python train.py --routed_scale=1.0 --router_z_loss=0.001 --norm_eps=1e-06 --init_std_qkv=0.026 --lr=0.000617 --beta1=0.95 --decay_fraction=0.716
Below are experts of layer 6 (counted from 0) of a mixture-of-experts language model. Rows are named router (the router's row for the expert), gate (a neuron's input weights, with its number), up (a neuron's input weights, with its number), down (a neuron's output weights, with its number) and show model dimensions 0-63. Each number is 128 + 32 x the weight over its row's rms, rounded and kept within 0 to 255. Numbers have three digits each.
After each expert's rows: "comes after" lists some tokens at least twice as common just before its tokens as in all text. This comes from a sample of Wikipedia text that the model never trained on. Tokens count by the router's weight.

# expert 22
router:116120140156132092143245118134139109126117158131136139083145104178073162057116195144117124087108144026139116116135119148139109118125204167142130107129140142132154146141129124103107142107141140
gate0:202139161130129179120122132089129153102106158069097095158113130141124149153168150136111120090088137015113086143090133175130186090159126164132131071129107178119111114129117165173115132148187131
up0:109167127076149106103128177083128114056154177077088145135117145127089143139160107128090073076106126082121154151081120110117136111081166138089109156134129173102056083142142143130121101135148074
down0:157129101143183096079135114139144085164149099177134122169155070180164062120133184142126158147168160146099225137152086142099081163125184026157143103078116103090082154126112148179177121100189116
gate1:146122132146123116121141100185155114112055159125051100131153049100118153055098151120129124108133081168112087161123096134106108094161117090145114156163125118115147138203136134113112097117138206
up1:152129179089138172094106072110101159155099139114120100104116112155145142193085080075089086092221146153143145076111128113160082159088134129134108108124089103154117122159087091101159114107179155
down1:172164075116094150117118101118142150124084113072179082107127156162146157101163108114155071147139131191136090089164078108155141153073137103152196132169128103077170123068129163144121127133190146
gate2:143145112169131134220116142065122172146177022174127151110106152047110116155193117142114173205166160096115079108114148147120122067177194167137148139173097141175173144181130136128146075106098161
up2:173190122145114152244108127123132137128147112131123142143126117123133112098131122097142139196167211125111118104169147127132140079180138122163137125131093086162108183111131140125184094123174082
down2:118090133143075160092088111147148102130058120100084118147128097063098136122149130110101092069096135155148125130085107126165085122118075158127046092138154054136139090200161107151077138183221135
gate3:167120094158126099038134083179146133135134139089116137115159155114114137131122170104157146119089154123194148109128133155152099127134123047131160093135142127105142185183167132126137161163118097
up3:161152109153121154126151081160102129093070133093111081149162093108138106113159101152076082177172130142109083090101122164148151099170123138105072147168116071167134086122173143161131124096200192
down3:098139148104175140172166194093153088127152067158146152163138116138149083087129172101146161151122116166073199135104092137108082201096152068111141148112129144102095129100100115140164105129113134
gate4:126138137142105077085144139108132137065114130154115087131154109151131160134128107104108082153170132064119126159137100132121136159138111148125142149197143102108147124145100113110113059090101194
up4:137138136133134119189148129087147167103099149171117074109132200166159144147137127098141102229131151145089142111141113161089161108146168079155164174150099148134156129145135104135093081133126192
down4:091155150093132094148128135069127093192211115155077127111101159109127127184085165152142134158110162111118088170144138087131077104132163079195112162082132124094171126174125089099147149178212096
gate5:132142091103126109043107145137160123166123150111134171097098145064127105116152177141055092140132105118136142097102101203097111119127106163142035120138192166147105119089086174147158150116126156
up5:126122165150064139152137175140094137135121146110112142167141123124155149161154084137174112130134122146164178133172180067160136117071138112185145111074054072149131092125137139128043177140127131
down5:128110129149104089110126123111078165091153112116142131162072119127159136150082132165099155082118121054105074068118060116091179118171101198101082121157187122121120154197100149105159153117158115
gate6:140128096152111149082142116207131111132136089105134134142127090158125153131078196148086094131211157099141146157159109193142123117122131117144124171166111155138175152161196141140165158081118138
up6:153170120116155142149139112181143055188134110115116196142114127111137116084093170145101151164166154144146159171176125127130098157166132113153129181175085140087148205151162128075157182099111131
down6:140113157132111142124142134094146155106119141113095103190114118102081174149138075122159102148091099179158132116172132099060071131123038080140136135084200115099102062060115078091162089188125136
gate7:191116147146058079142108051106095132150116133141081084122205133143088146107147129041179137182134145130119114129138125079112111073154100130112132142230154132132150090119137140109111162140149135
up7:150128214151106119122140208160146128042102135166155109136123138109102141099123075073150139176109129058070047177042090126097135116129090127137138167144122141122127177100096101085104157198125100
down7:152156074122111174098099133138081129098181163132225128090101130097136148122136149158113118129092121077145113140143161095110207113108086104080120146127146161115151143080124166083155180169108081
comes after: " |", " ", ";", "|", " (", "–"

# expert 12
router:131123154164109107154169124131147186131108044117128123096160101112129143088139151174131130168164139107155111132056037118135121082185112131155153145142131088117171120153123166058138154113137162
gate0:080105115166095104160140134114160099151107138049118127118115116141128179140108193125118134131089167085161091123127129114096073084177135133113115093058119135113133087125134115135091109136128086
up0:044135151127172123150128107148074140130141127180150175148146114083110075115129129115085130138115161143088102125145159135184164148100173125121127149186107163111121105105159162044144143103176166
down0:155174092114156053135135124082158157171119109124192108114198183144068136133096101157093107130173078116128124118107149049095116072114117155093129098125052075080189119130063141112096154146158101
gate1:111132185163145120141141098134136101118097115121124113079180101134113111125204095096148092071161122137161139067111130113130152048110146078126138131149108099198174111118115134142124107121137128
up1:140143136103145156112123135085079104116087125116132171207115154085174194082078083173113153141118157161123145123078096150093122166135162120099139145180111070144093137125114126125163172211155091
down1:210152141113065125120156150135117135126074179125119122148131066114080112123171148133123167147168170121167148108122180170169140084121156119140124167155107106129125133190127080174107118048135115
gate2:101110106084202124164184119136188145149082125173188176163088118151131123139082136126127110117139116134128115097094098143119164138191161157133119107183119112131031138109084133159043142111137142
up2:154112157086159130142193161125127166173093141178074177135140124113128101149146137086082101137179108142174132095073091095136158116162116087206128132081127110182095100094162109060125134118103127
down2:112104101193132102144113129078183102205105151075145142109138132125200128135095122136180081129116139161100128153129070165193116133109139131098144111120114189092197168110104091146094107104161115
gate3:129124086185130171161132098173191128142063119126117146086162098131132171119128110107143130206094127101170112102126120161187139151097106124029125174133119143106215115139094142138113156130137115
up3:163106128140147142153143126166146121206077125128148104088118109139131138122133102093136181183121075068120125129166079067109168141116117125102167146070111095108155129158119176099178095149131100
down3:177105173103087134154197161164178136142159142096130102073176126096117120059153139137116101136052142115075184119077138168106071148169125141107092197135145133119116134107146104213134083118134154
gate4:137132078134157158117095139133119100166130153119107145146187082171102179108157140126082122117184086159236171147116130140107104100113110162155099120115110139127130111090123112178170111128120108
up4:114143089085118149100140147098096157070131139153122126167101116119160112077113123131119095091156123119174143109068163160109085106107122121135176139177055183126099142144058091084143137155133105
down4:113077143142122162212092125109156199125134095089128123109080155162162229112143167170138102116126110118175130134095104149093113082212125121146133095121083144121088144172115102089111118051088116
gate5:116117084099143070137152151136090125140136122130121154129193132134109131145163139124144125129148064111082029136160152119189114132110109149170131102104150147143099085122144152135145151105181106
up5:109124141095092184114187152115106146125110171110137173079091132152160145041072147169119102122118143077146149131129160111080068122066101128045095188105170020125146183163120110094156172150124117
down5:124126098122139203104156122192125148127148131100090179198156119159145116170148160133130110177153095221132147106198123151096149169152102132145100039140130154189161137152141103167162101112138142
gate6:125107121161149147103110099125147157090124122103104051111104157139143115136142144130115147151174136085083085099124149142185127140199049127091177156149137114131140101120174094042138158102138158
up6:125143156125088104086127135066104099111161129143120151183112223067141159148098057114178104178113114089091096155169126135088153111145098179139173186167097097120125092117115140125152161133106080
down6:207128094163105062050098077158140117091090133132056122128186188128122143171159153167135116141149148102128099122186113124121143061142129147158125062131154126161105092192091126141097151094130108
gate7:157166146154118122168140112131120115152110132135114105117164183138099079127131106173161143167113111129114136153147154097091085143134162111141088154119156128146089158134150132219131102130174068
up7:149138080124204084069124143147086103188143093134125088166135097129166101113190160101083145055190130192123050146115168154114098105117091126133084085117142178127105108043113103159103127146132150
down7:109115093144072129154150169066129141166166154141134106080114172165110145165093135152190103077186147091133126128101110127157049114151141156160204115084140110136150138111126157124105090147101108
comes after: "\n", " |\n", "0", ")\n", ".\n", " known"

# expert 1
router:106071142165128112125193124136102160144116101139128153167106119175179139156102123097112132129110169092158088119167169066128064112098173087158072120106086119156166103127144135155122048138155124
gate0:193186123114078155134111109165103115091101144116106122092114124103151149108161084132118133148163103135128097137129160052084111160089102110138114080127122127134156119154113154155164063097137136
up0:127142143158083144184156136119175091171143126148140157148112111122157118085171125172133144171137115119127090140108135042030101195104094153155179146167129157139154105133161099123157098135164143
down0:113087144110106159121122020107149136076126122110035164132099092116097179116130172117115168083164145144170147115132131159107167052195144187151057095155112115184087099168159130112073138076153093
gate1:136143116118077160083172113201173133104107122082099126115152140125077143098194168128172112079153097106211118130144109169142114130173130128123084078138164122134102128217144102152131121060111139
up1:087138134085161128146057108144133060066133141112110132141150109094116151115121090132120145092163134134123111135111164104130186054174122118076156130123150168084129146080125106164169140119112110
down1:120096162196149131109104129096143128145099141103170128068146201118022101122123117153176102113107116096086064146146099136175125195128199142114192108096094137219125149089082051125117156190120135
gate2:134172109134172125091158135132179109132100134087140148104119130130184181132128097135112097113125156150179163164073204148115074135159101077136117159065110106202182126142188089132193121120106133
up2:066127160124136141154094100191113143113145124167161169195174125125091116153127165102047103116075103128132056090149139164153162198055115131134168096157149099123087145127113175147109140118117119
down2:154116090130127162089113119122141064135098125170161114141096009148156073134089132132064080103126071130166115134126110111131141125144116144090122128169109113137056153060139158119094180056088127
gate3:143139066143156147097102074172120158092097142138116039104137152087145129151108164155093070133118169084163135084097148110161173134148095144115148108117191137119112145176091138181103103069174115
up3:121133140165114091108127204126113186083159091149126158163142128154201117189181113124061154067176153106137098127124124153127158175144134137085116100237101086152079134112074095120154086158094115
down3:129094133137124097079103174157114213173099057102111138109086126090178135179118121171117146087198144198066115068141157152077095181133126098168108082089065109125141109088144085146151130148140156
gate4:101071078135119173063101118186150099149115113112074114121102133092127124085111161118108172108152153130139126076182133138141171092137119134105183122136137103102152107068156145169147132099141170
up4:092098141124153097103126076134085147105130148121137123135172127124137126122129183131111179191130154118161104067108108108157081156121083124116065150127135140130174099160173138126109075150144078
down4:164090115114164147130105116106082140138130162148114119116064154144125151125151116122174132081117184104103117113138113131089096188096056136103096126106129173086122080117120157081096093134155120
gate5:124127053150148131053139159127138129133098123095103161150126059159176134100096171127130091141180150117198072138086138137188087100185134114108146034158122158111147161171102162166132143146107200
up5:160128146187118137124093082156155133126122168093110113139105148091133095098163093120103130105070117122087147036170158116107187121092143099124142148096109142157144057138164106156078166095182125
down5:093161169154117112164153143121089108117201155118151166094136216113112123120079158102152122152075146155078178159122092145111143138136100143152194165131102158108094161120100081120167072189093044
gate6:142130106210101180132143126095116191145152136106122079104144150122164103160104125162131129120170102119149071087153141182121139123099053140104115076203099186193198129162115159115097069124146113
up6:149098041112126134103091150092175179177134115128154121070111148093112075141119130138161169090125121118096116190126158118107118133092091091153174095167136125186171214137113145145070102102099091
down6:174144086137131158136137109172107121175175137144083153129121157094110144176182117130129103135108164098114131139154158038103092120153164161159068063131145081106129131130146158105138132101153145
gate7:137141109177187119093160099168091173138106105101111138118141085129123129096161188172092098121081116098136131131145158138157137066162119113029087162175100115099155076123110113097061093126124148
up7:147158177093117134077171106162107145145144169136104145101086099188107100185149100083068098105139140124103133091091135109106132097087167090103155167123116133133162147130108052084093183107145208
down7:155117087060127181154069127136149142169113091171100133149152122126187145075117096035083086127103119163135141125138187091108098128049166153152170177151211154075154107104100108119092121155152128
comes after: "1", " ", "9", "3", "4", "8"

# expert 11
router:071133121149125090122020130143185113128129136148098124120084115192180195120198146149145140107133135147151132118159111138126090130080182092170093127077132127145101108126145131103135179125139132
gate0:117117141188058129130147092126072110152126123142132111170108131165136126101110154140185127103110133082152166075164094110156094155141168155104163135090079104146162145134212179144179066121092093
up0:101123128143157162199141131142127199098143138169097090193166098160125168100105101145169190132062109148142131113086094156119125074126147113057159063110144135133039092160103143154069113148141128
down0:123112130086125117136074165117156126105138201111162088154144113175149115119147086125139184085084138103081136118138158077102084123110085171191083107108081140119064107186146122183124058146130144
gate1:165164048155107166133160088154096145087120107115077083137082145114115099149087131177059138122138108145123114080152116143129128115136141099128112104156193142142139137143103138138068133112122134
up1:133133094094139129151103081168138218144177146131148098092134114119105083148119069137150152079114191098175140077103084100123064164146151136147118119136150167111127156155125140107083139146117093
down1:103162132125185110083103162118145068153160091091128169072137130144149097112153196125145159108092117148127057174123092126103110089106199127108114081085108105140104121135093161132162161129167139
gate2:121089089138156147172108165107079120129169074180130055142095160122143190145063105107137134128136055080179123127106153090148086137122079122212113160094100082105136120098130125102172065089151101
up2:050100113102081127121104121120176155075081158171189077184149135062113158136166144109156157113190158117126123116137129118099198129203110121057124125137216203154108145137116090098137177200105061
down2:072078132119100133189116144136166147085163153129130161135158182155137117146157157113123187163131138164135088148114059102121063158083139185105091090098064180168119155094132173120110117093096174
gate3:135082138124084083148120158135129158082149086112135200129092074113142129139097092081151095144170078150111114097212153152040086117131152095144111109122161132122123122127179121135150115081086106
up3:145110133149116141091125113160104111108097163123123101134162126147157081115181166161105131121135111131178127124116137147172176154140121101140158135162135114105142131125150116063122126104076079
down3:099146163166133142168150168097135114167118102087134134094088190121098127142160090070135139168120133170140154153145131083131139158098172089129153176138136126112158153109194143060082074149098114
gate4:115105052108112109114153068155101124134119155092118136127135089082139126134083161080071089141177115175168120087074094096133128088149110117180154120131136181152181088135145147107124126138123165
up4:148100117120178092139126130055113142109054138127179123144126113124121093140130121128117154181102099126173164159138136097107163125104075138059110086120127123100103118087105155100068134140103042
down4:152148139197083091166156176134082123160107105076060131099124123166155131149135143117099104115122118151126161149112153105034129085064155109144152099149126088126140121149148206150110111108073110
gate5:176105118138127125069127105140104143176102153073124098109138091110064100191105110105148173144155170063152127162201138140181159138113147126129094129103168146096148100128110134175118122167148107
up5:088144144104150142071113191079143113155122125110145130112137189110149180161126182179186158124155118093087117169202096151119141170153097122167140115126152112183180172091086192138128132150117138
down5:138071143152141109102161085139143187128120136137101080101135109117124098122145150084137108108154154073093050114131116168170134105125095167099063063149152127177113063205116091082089173121161102
gate6:072165161133120095110097141091097081111101061148160143130085142151179133116104139122126115111127105102140115089117073078157079142152126123230140163122136113137103144097071109111166119136107100
up6:150218120139129076134131143104130136186151023144102161103145112149120109134128115110106129125082119117161136095141168084101124111121129125113090149087106116083083140113129090140055098159142139
down6:160157146131113119113157061174146123109133104058153103097120098111098114145119131177101055141142153127124141113152172110161191072150140121119112134114147086111166161161170174108159149115153101
gate7:151152083111161113135085090133160107104097136121041150070074178126153121120108103121108157151162085161137154133086149081150136120153198072149143155155103161144080126083103146150112097065129135
up7:113096135138022120123161155125100162172100116153178167146145135174141130125126103178102099062173119055104075124173126142105145183100085172129165084058117071222212134093100131075115171162172038
down7:147106119110160096124114099143117094152110128139046088138111126135122115107115091156199156136152144166075095196137044128093051072117134119147122135121114185112058109115082151135088134108102077
comes after: " |", "1", "3", ";", " /", "%"

# expert 3
router:105174132149128129139112123116144124137120126148137128114149124053112180107061115144137141123083127084136127117140112067115096120152155177109103125118136083091126139115162146188129169116119143
gate0:104175122118129137170083154110126166121085137149123084120129118119136119161152094075142101125125097138112115106119120083084092097190078090122088123132129053122094098113097168142136137139079191
up0:067148139070162154176126167150106132084123098126107066117115144107171108144142142099168096084103118109141171119133128093054080134159106083102103138101084070086124066106113192155170101122065151
down0:102133136128137123141129110079123119110148094137192138136151159076149130163117109138149156173132136144187161154078125151106109129129145141153153150089128107141203204153121132092174106154137058
gate1:133151135103176152107119145137116135147186186110072151172131078175120120089129114165160076121109105088142118127075137158128122091133132110133144100105140156149100139096145090187162082156086137
up1:125133120132101154157125103121134149129171120122132128110075108105095119198091095101119156105145132098155111118160098125139140110146090148148101163125064115179117120122109133058154156063127166
down1:120097091065101121191088168103129075122177137141164132117088114136136139144142099129183144140084134136126153136130114109104119194136129118108177142108164127093108190059083123138117101142062148
gate2:144176163125087077103162137116114185124120111075131087098112117147186116117013102143122143138157123100150132078135104135118132104244128140106128146094163126172106127182169185151149151091116142
up2:134133097159123210110136175168160213134139173190123169180106093066128092128099163153105155085172138086126108135143156129132160125157132142109145123184110140117128140129165138127174158122172137
down2:095161132158159188135140125140149146126203126079102167083149166128139147145114134097084093081176145106149089127129149102159122157168173155119122128183126140104126111136185116195122130122131153
gate3:143116075101096135092127088156153113134119122176106147095138073074142108135141169171144097101107174160146076179177111175084105118136117133146107110111179136186087084177134122094120145140156183
up3:191132124180090133169102075120137148066101139079053112088164098138166153080130144150112109166110124101133104128144177105178101155116119152125110146200122161160083139140189093114100106097182191
down3:147169145132153097143101119087166129134117079153103112055179118071141193115100099132179153144105169154135140153091162089149128142110089159088050202110107175075138137138163187117080129155167104
gate4:103097085170140171125163165165136152199110125123102164080129103107173094169099058158096157171146075113133153094118153166120165139123163119144112157150143143119174111112163170144121155136136111
up4:080118138077046144136171139137123103149115116117139093118173162157119182116140132078076145124087101139130129165147137150136113136110134115136119136063183082131168161118128098106094133114153114
down4:151167136175138158131149096100056125189088121139098127127063089135182155093174134132165095111098123233110108129115103101091132092156103101127115131157140127128118095091141163090120134091159149
gate5:140108092181008102104090137138167113097091086117090081155137142104172146191150136085116171135141151153145121139154073147113161111121092170145096094123185097136140117171088152114152095073143142
up5:111112132105088115203079192087089104131136091173151108169150161106092128116133107081162209161081142148051144141126130080105083137135133155151140126137143109150081141096076105094166138135096118
down5:098098104137096132128129132151152104112109165114143108096086087095166110149199136154149167117082089127108122128171103116163172133155128145105209077123160089108117090075136109121110147070119211
gate6:097133113113103169097137147190116155140156125072103119195117127125122146082149109087125160159132110138141108132081088171193114131132115103137106124131097152128105117145179075175143060148163099
up6:101147133137145081086120182169117125099140149055117107148196128116170211159092116137072137146179149155158045105124112145142177151067115123163073127140124142119123112110194089152090114121127147
down6:175147082147110162101166067105118154128122183098080110108182104131177139107083182131117047167155136112109152182079109115103116134191056115196138127136104145110168123126123204143077087114113136
gate7:112137137149074093102135058141109117098119177102103162112131126131053160122163116137109100115142141098133189117123081154164144082146128113147064109145151121117100113172119158132100153064108148
up7:146162132187155085066081101142088145112124167141071150133091065164107145150114113186112128140134114105149109071058106062205105044136135086189117158105060113124155092134148151111162056134102144
down7:142138171132140171133082177169082108166141090134133129113145076136112149132142146125138101134106167118110125150114106104110103098130111123153149186098141126034113167090085114189153135160140155
comes after: "2", " |\n", "3", "5", "4", "/"

# expert 17
router:046178114134082167162157107124175101111108195121108122095094111157213163191107133128113129081101146132140113141115097143115125128130067143110107102165108171092138153136126090120134105118141130
gate0:140134147169124141190079120081144150135082172130118122095105198151110128151125169215141105105086076117174170123121104123115111132169137173112136125168129092186101115105114100143104067110143085
up0:190139102141117070065168125098119124155105104115103101160168095123127044104073108130089133165177196133119116098124180188110154127135115065122136123127122130068185124108123181138097062106127135
down0:161168110142115116100097062067132181138089098104117139138120122176105180175117145148127096158084083104156132154179116115126143087129139099078045171131123122135127123152069113103129154085104111
gate1:116145099131143160191133088128133103139116168059092162131102128122130122136154072156122052183146116152195081086138143134161137128108084161110081099135093121133119135172141125092091092127146150
up1:101115111108104131164132124097120118130169076148140181109102217135176164093156160151160144182152150168133136160157144159146116100199084130068132138097103134086097131097163133093125116120134083
down1:132135098135138133074061048101124143128117131147165126050143102128100079156151143155203137117138097079084123071094109110150135112174110160106099113181138028103092210135109158143081091068069110
gate2:151129128160013097100135115102103071056137138092106135110175148054137098105105118146117145118140143105134119155139150160107096020165167093123120131104106137125118145144136133123142149085152149
up2:136156125139141155183150130105095152137181168175152104165140057137188170107113161153116159167129124103081135206059104126126162150084112151168159107144174145187126172164119171115103123137110137
down2:184137154194123152088136056099113164125114136115149098087138104082112126143183172188129115121097135121091108185113103085163122004165115114098150110109170165087111118129141183131089138117127134
gate3:169150157179144188139090081127053096135134158128122075132177103149144158153112047109165129127135145130210096093142106149135092182056161179103047118159141152131133121122148165086122119166150119
up3:152149113189169141157139058081103091134093099163159149150120164155114180139147194110168125145080124179107174158142120144157145087131117149172151093139114128179138131116114086133158140200081076
down3:110089141123160171157108127178117090083191071105179118070091187124097112172071121101128165138072128159153107150077137083137059106159067135141112149087112153127152142119146145107118167161117135
gate4:146137105091135128117076123168201162133133169087111147107072114103140158118094134193102110095128101088199078112133120099166125103191127188117088103173213101176124116143152140125102104110140136
up4:068121150139025120161143153115119146119114129160116133120194094113113099143200168116167171050161130106109181047177124129061085106102175104137057164176142181121159107126128122093074095143119120
down4:118072167143140119109154128120161087081154125118097148170119132159104143113125155134121095154143135094116140108164162163145144159151156087109179096101124112151179130149177125132095153163093151
gate5:181070116119100120062104077131175140128081096092126135123136091102090103071142109166131107100134209148124120088137096133109158140146159156171098091124158037209149119146174099102117116107139154
up5:150116097150143137139136077122106149100176156134119126127078133105135188136128143150128105068165138083145120123181134121126173114177122203114192170106114158098071190131152132108174123153184125
down5:088132136164092048205086106075172124110099158100118077147120100171136149129130081180127142146200123170083187120105164114135142136120083156155152172132150191153162130134083093214146114053097132
gate6:138115096132155070105111103176154154110127134116146121097122138175114115178147120157102057166131140123186146121129163090120138097151123122157140134117110068198108118183167125172066159104134173
up6:125124134120116084113164160128125112111185181104133139144117119104150179094107123037101080147130149087114061085103139112120176156121131197150148116134064162140120102137155154150168099154083120
down6:102133107141109073159104174108144124128139116134067101134133146098133120173126106111088134155111165096124052087118160103078136144132116154092154170121102102154112111126120185126129110122149096
gate7:100050081086123129154080040140172118110153144045072142137177141119147139093110159089122122129176196124102086110136035134100153132132137184111117120104121090108135136147149124101143184148121081
up7:100083101060103141186107123108134061139169140149110125113167130139189080087168201126147164148114145128094163138147088109122125118145137132159117120115204139064071102115099089099117188162117097
down7:102206192072145101106151163066138052181190154114141055105159119159132148102127175094139106148153079188137159145155139072096112164134096150166118144077115145044155142058180122073163179156104132
comes after: " ", " and", " in", " a", " for", " with"

# expert 35
router:103081123128080097112136136119224140130114145121130152071030146163145141131190125189130128077121143107132141133135104137149148148163137160150144092134156158175092161118121117139068148127132121
gate0:133151101152130191113125126155170072096111109099063115167153096094135137130102164134131156158157167127138106141112182097115190137158105139170046107116139127158134102166185117126095104074175089
up0:121111146107148131185169105106066101070120125138171167154126152108146118097123103130132168138136106150101167170123086085164200185123159138107164150156111085106151146088106145119171107173088095
down0:177085152157108129105145115137143155118113167098064123081121180165191175137140124107142144114113090108125107109155108093136175095109172177121136110164076070152127122110151132098077161101084131
gate1:155058142135093088160138151150098110148090122138123123055141178148130043162121039102131126150132140128106110116118159190109122147097151195123146085168133141175108173086075129146111141140102114
up1:106141171122183115119157149155123104136087105105097147051141126145110158114141092105104117100112060173127116162110100097187110100174192156238161144109127136074108128116121141140180112112126097
down1:101139188121121130114093114151092120096140160124090129143073095075104125157176133136127071142107121150152130145099133132094086144079115122130186146214136106167105127120120129186112118131142100
gate2:196129110110112158061090112093129118125131154134130134099109112145112089118147108159108183124124073181110118111147157179127142171124103120148135133171130077209126125093130113137127102091139124
up2:149135099148088145101103107162127164116133128085137123167132130098106134124104147097122146193100172099099150078122138150126189151099082177114098097099108103156135145180140121119106154147163189
down2:084116130095165098119072159129121121123119187072045136135148127093166154208062135091132084107171159124137123144162157139160111053117121122126123114160122138083126154177170084140105132125133110
gate3:116106112148072169167159156095134126187080143141122106088133123153160128133109129189134101126154183037180122166156131196152064184125128066160123167111137133221128116118092056155096095114159063
up3:139055127147097108138195123117137091159112205159166054097153114159105056118161202187157088110122148083138130126194113149156117164127099161142156099164143140178147101114107148191086098114151130
down3:194126098112102150152144105146138094116101121115138127142163160167180188089102111088116113119134118105119140095102093092112130134126115156133139096119141181082106150080159121120135117168138143
gate4:115133152101144178117172094153086157128098131127121119110152132149135128141127151083110119152180158101110152158084112153135150128120133145139121095075102178091193173171128134140154114102112102
up4:157101121118090146145090179109168095043177143155118123115113110151135145126124113221143121141112145082155122118134092167144134127124113110085073145200183042162051104084153133137087187157142169
down4:073151093104167155126136105117095197156102125135158090088106187167098105091123152176143198128137153079147130191145146053108157129117161153152111089124118128150131156142109139116118111065134165
gate5:099153106102151159096131171159177102122047099155164105085185153145167169121148111217123108176092076126125093149085134077156146138098131116135105088152135154100089178141096120091136192108091120
up5:091179126150112163145118166189171061085110133164128074098130114153111193088193133196128116144076112145124109161109127166182085173099130102120149071089125176101111118132126119100119200137127098
down5:105043116097149103073071054087102172122125134093207144144049104136157150163121092143155109143119130149092158071137140137076106147091125097131130115149102099157150174075162127151169119154141115
gate6:097098112191124186158155124106159120197168144178161163117068126229115150172135127144149136124145212092136137059163134176167091171134152070168124084066152136156126180108154093127159077142175108
up6:165193121061114128077161114126121122128154122139125086173139100096135092085093080141095098123138090125087113134040123086091149146134099201081146163188068125116125114116130145125105153103131173
down6:116122102132146114135121105130133141149157106098169159123134130127124126149128141180132109120153206181053157134144146125087106105113101088125129122132123164137150127196101142142159126128136096
gate7:117069143126139105102137116177111160160130119125133189124167110147121059101096145186088113110149121152091133115187122105169178155121136075181087137178115069155141158162089141142125090126232142
up7:139086116181092208200078135162097125142179132134101065088119118155118101123196071069073158184104142125135134111097148115062103124133128091117133066103203124118092096118085167145098187142079146
down7:098077092102122132196110120122147144115178121143153095161152157190156097128128098145099163169142128124106101115079076128118078167123127109191139148165135068136060151098105107127138112076096165
comes after: " |", ".", "3", "\n\n", " |\n", ".\n\n"

# expert 20
router:114117144158161151143179122156157141106131148111125129155152105172194083091208113115121106016114094057127158126110163093175161121122171143073135114119123170099180131123150130168106194106144150
gate0:150060142120101068131130108126132138108035150103086069165199162038130064138215136121162166107147141078138158129135149078115113076120127091181159159074146081150174099179153124117127107111143142
up0:112096092145156139100168124131173139128190089155120119057065044187141150165090139123080122118151149131114129090180129148123131129105132149104101116154106135096139132130115080123115127113145152
down0:140141108108143177136176093107138175127152133141178157157072122119145158114127183092093195118110164173150182166119122118162136092115083149093123139164136092102135112157092132095132086077121096
gate1:119163119109172154114106106132053132084094112102117098196143126117123141164111150104128150104087153131154174156171115141128122047119114090152108092110123101180088168146123117077153110117120155
up1:128171106126120138092111161125123120150079122121110127140119165109176086102107080099145092129121097091147152125147178116148121115112099159156125088146147105154163136153127143135100123126153182
down1:135128103060104204203120120083179123142144120173176119130181145127147083111156099180071110063123169127112138144099126094096121204142118126118122133116130112102087094105124113139098113166128096
gate2:140105090093169104091118122162175153112080079161129142134147156193100169121119213168047076153140097142143186121111146156111148140204155127133121135163155093160113132101141109213164093119115130
up2:179111168100136113095150108098125144133165101197137148209105176100081115124120178173121127187131097114109152112122194129120114151188101145113091145122176071174087160094052084098192122135163142
down2:085134124132174111054176139069148184079156138165114150119170162145089105062108157083131110133080116078106109162108143155103087148144137096075145123158109152112117134100103138140145079128130131
gate3:120139107099149134138141081147126073091116149138109104104106052128154139151133161123062118138143159153133101109080125169179124094116140118108075087098082154149117050099117148185095104120173154
up3:148110145087135182204171123135113097142134140152105117171133124141136100167148159075051090156077125112119108157105106200137112076146141068116108109083064124172038136098105098115061130126128158
down3:138164153176133135133172137077130173154123087130129089131159185219080082096132113170160111152179095127098161162113124128093091127109170093119150184093146137121090167178141109104138184178130076
gate4:143143093143116108100051066132114103148151149101125153112107109149120059119155173086087114151108117106172046160136167116180104128138106229154102118120125130180169122139156119092077109095133160
up4:149082124141138176138134118121149115142116141123170001092161162136076135143130144138174120133085120141100154101104065128132135126158098114119136113167165119105112087137122204125068093125136129
down4:086123124077174103098109132136159113118137081117190153100141093108142125191150170123153115119160175119140126144138093159214118087144098087084113117112081130086112173140118174144107077134118131
gate5:177132147167192150114122113111107132114138154103064120134113161104125134175118155169162093109100083143104176107203117095119117099119106189085128067150113075125145152107146098151160089166094139
up5:109084077098138166111147130125136148095120116153130109062123082121135130095136113127058112125159135078124083106079166150132136107091150090176129128093128175110116127136142175152093131067125103
down5:191150077076165195081092161159164166106059163137128158082143134122183135148127178148099149115145139148128110142081101132168076115125159106074087147161189165145195124149160154103092124104136117
gate6:133132136216124110128184136100136069129065158098124160120140105091062166134111136116134076117102100114130123108141126165156104075176109114128099175189078125168147135155131083144090135074119156
up6:155158131203173100107133175060141095179135158125131150121158126148095165116156161119194114105116077135085184132192140143118171123080148125128204179140112153105134151127130131154120141143077142
down6:155114122113146157154088193184058118119083163090138046142131175118123171162158100081110095146144149178115165107139144133083129100117082132158114101111093129074131129079082124187080137180126107
gate7:119131145111068123165138174103192152135153153078085092177114115139155120162095142131090112110082101155154075122121111146202135145106130101070106169146178160208157122179131091095164095163131195
up7:087127119164156150068132131174024098117110085153144183077155077097143148135169114137111130154123113170072149133159161088121078101156151177080135095147115101121171183099139185117107180115111128
down7:092113103151143116160093141130129146171139131131103152127175068107144051139103177130111194162088144157128124155091154128168112020113157148126147101085178110112166179144091155123125109114156138
comes after: " ", " |", "|", "\n", "–", " career"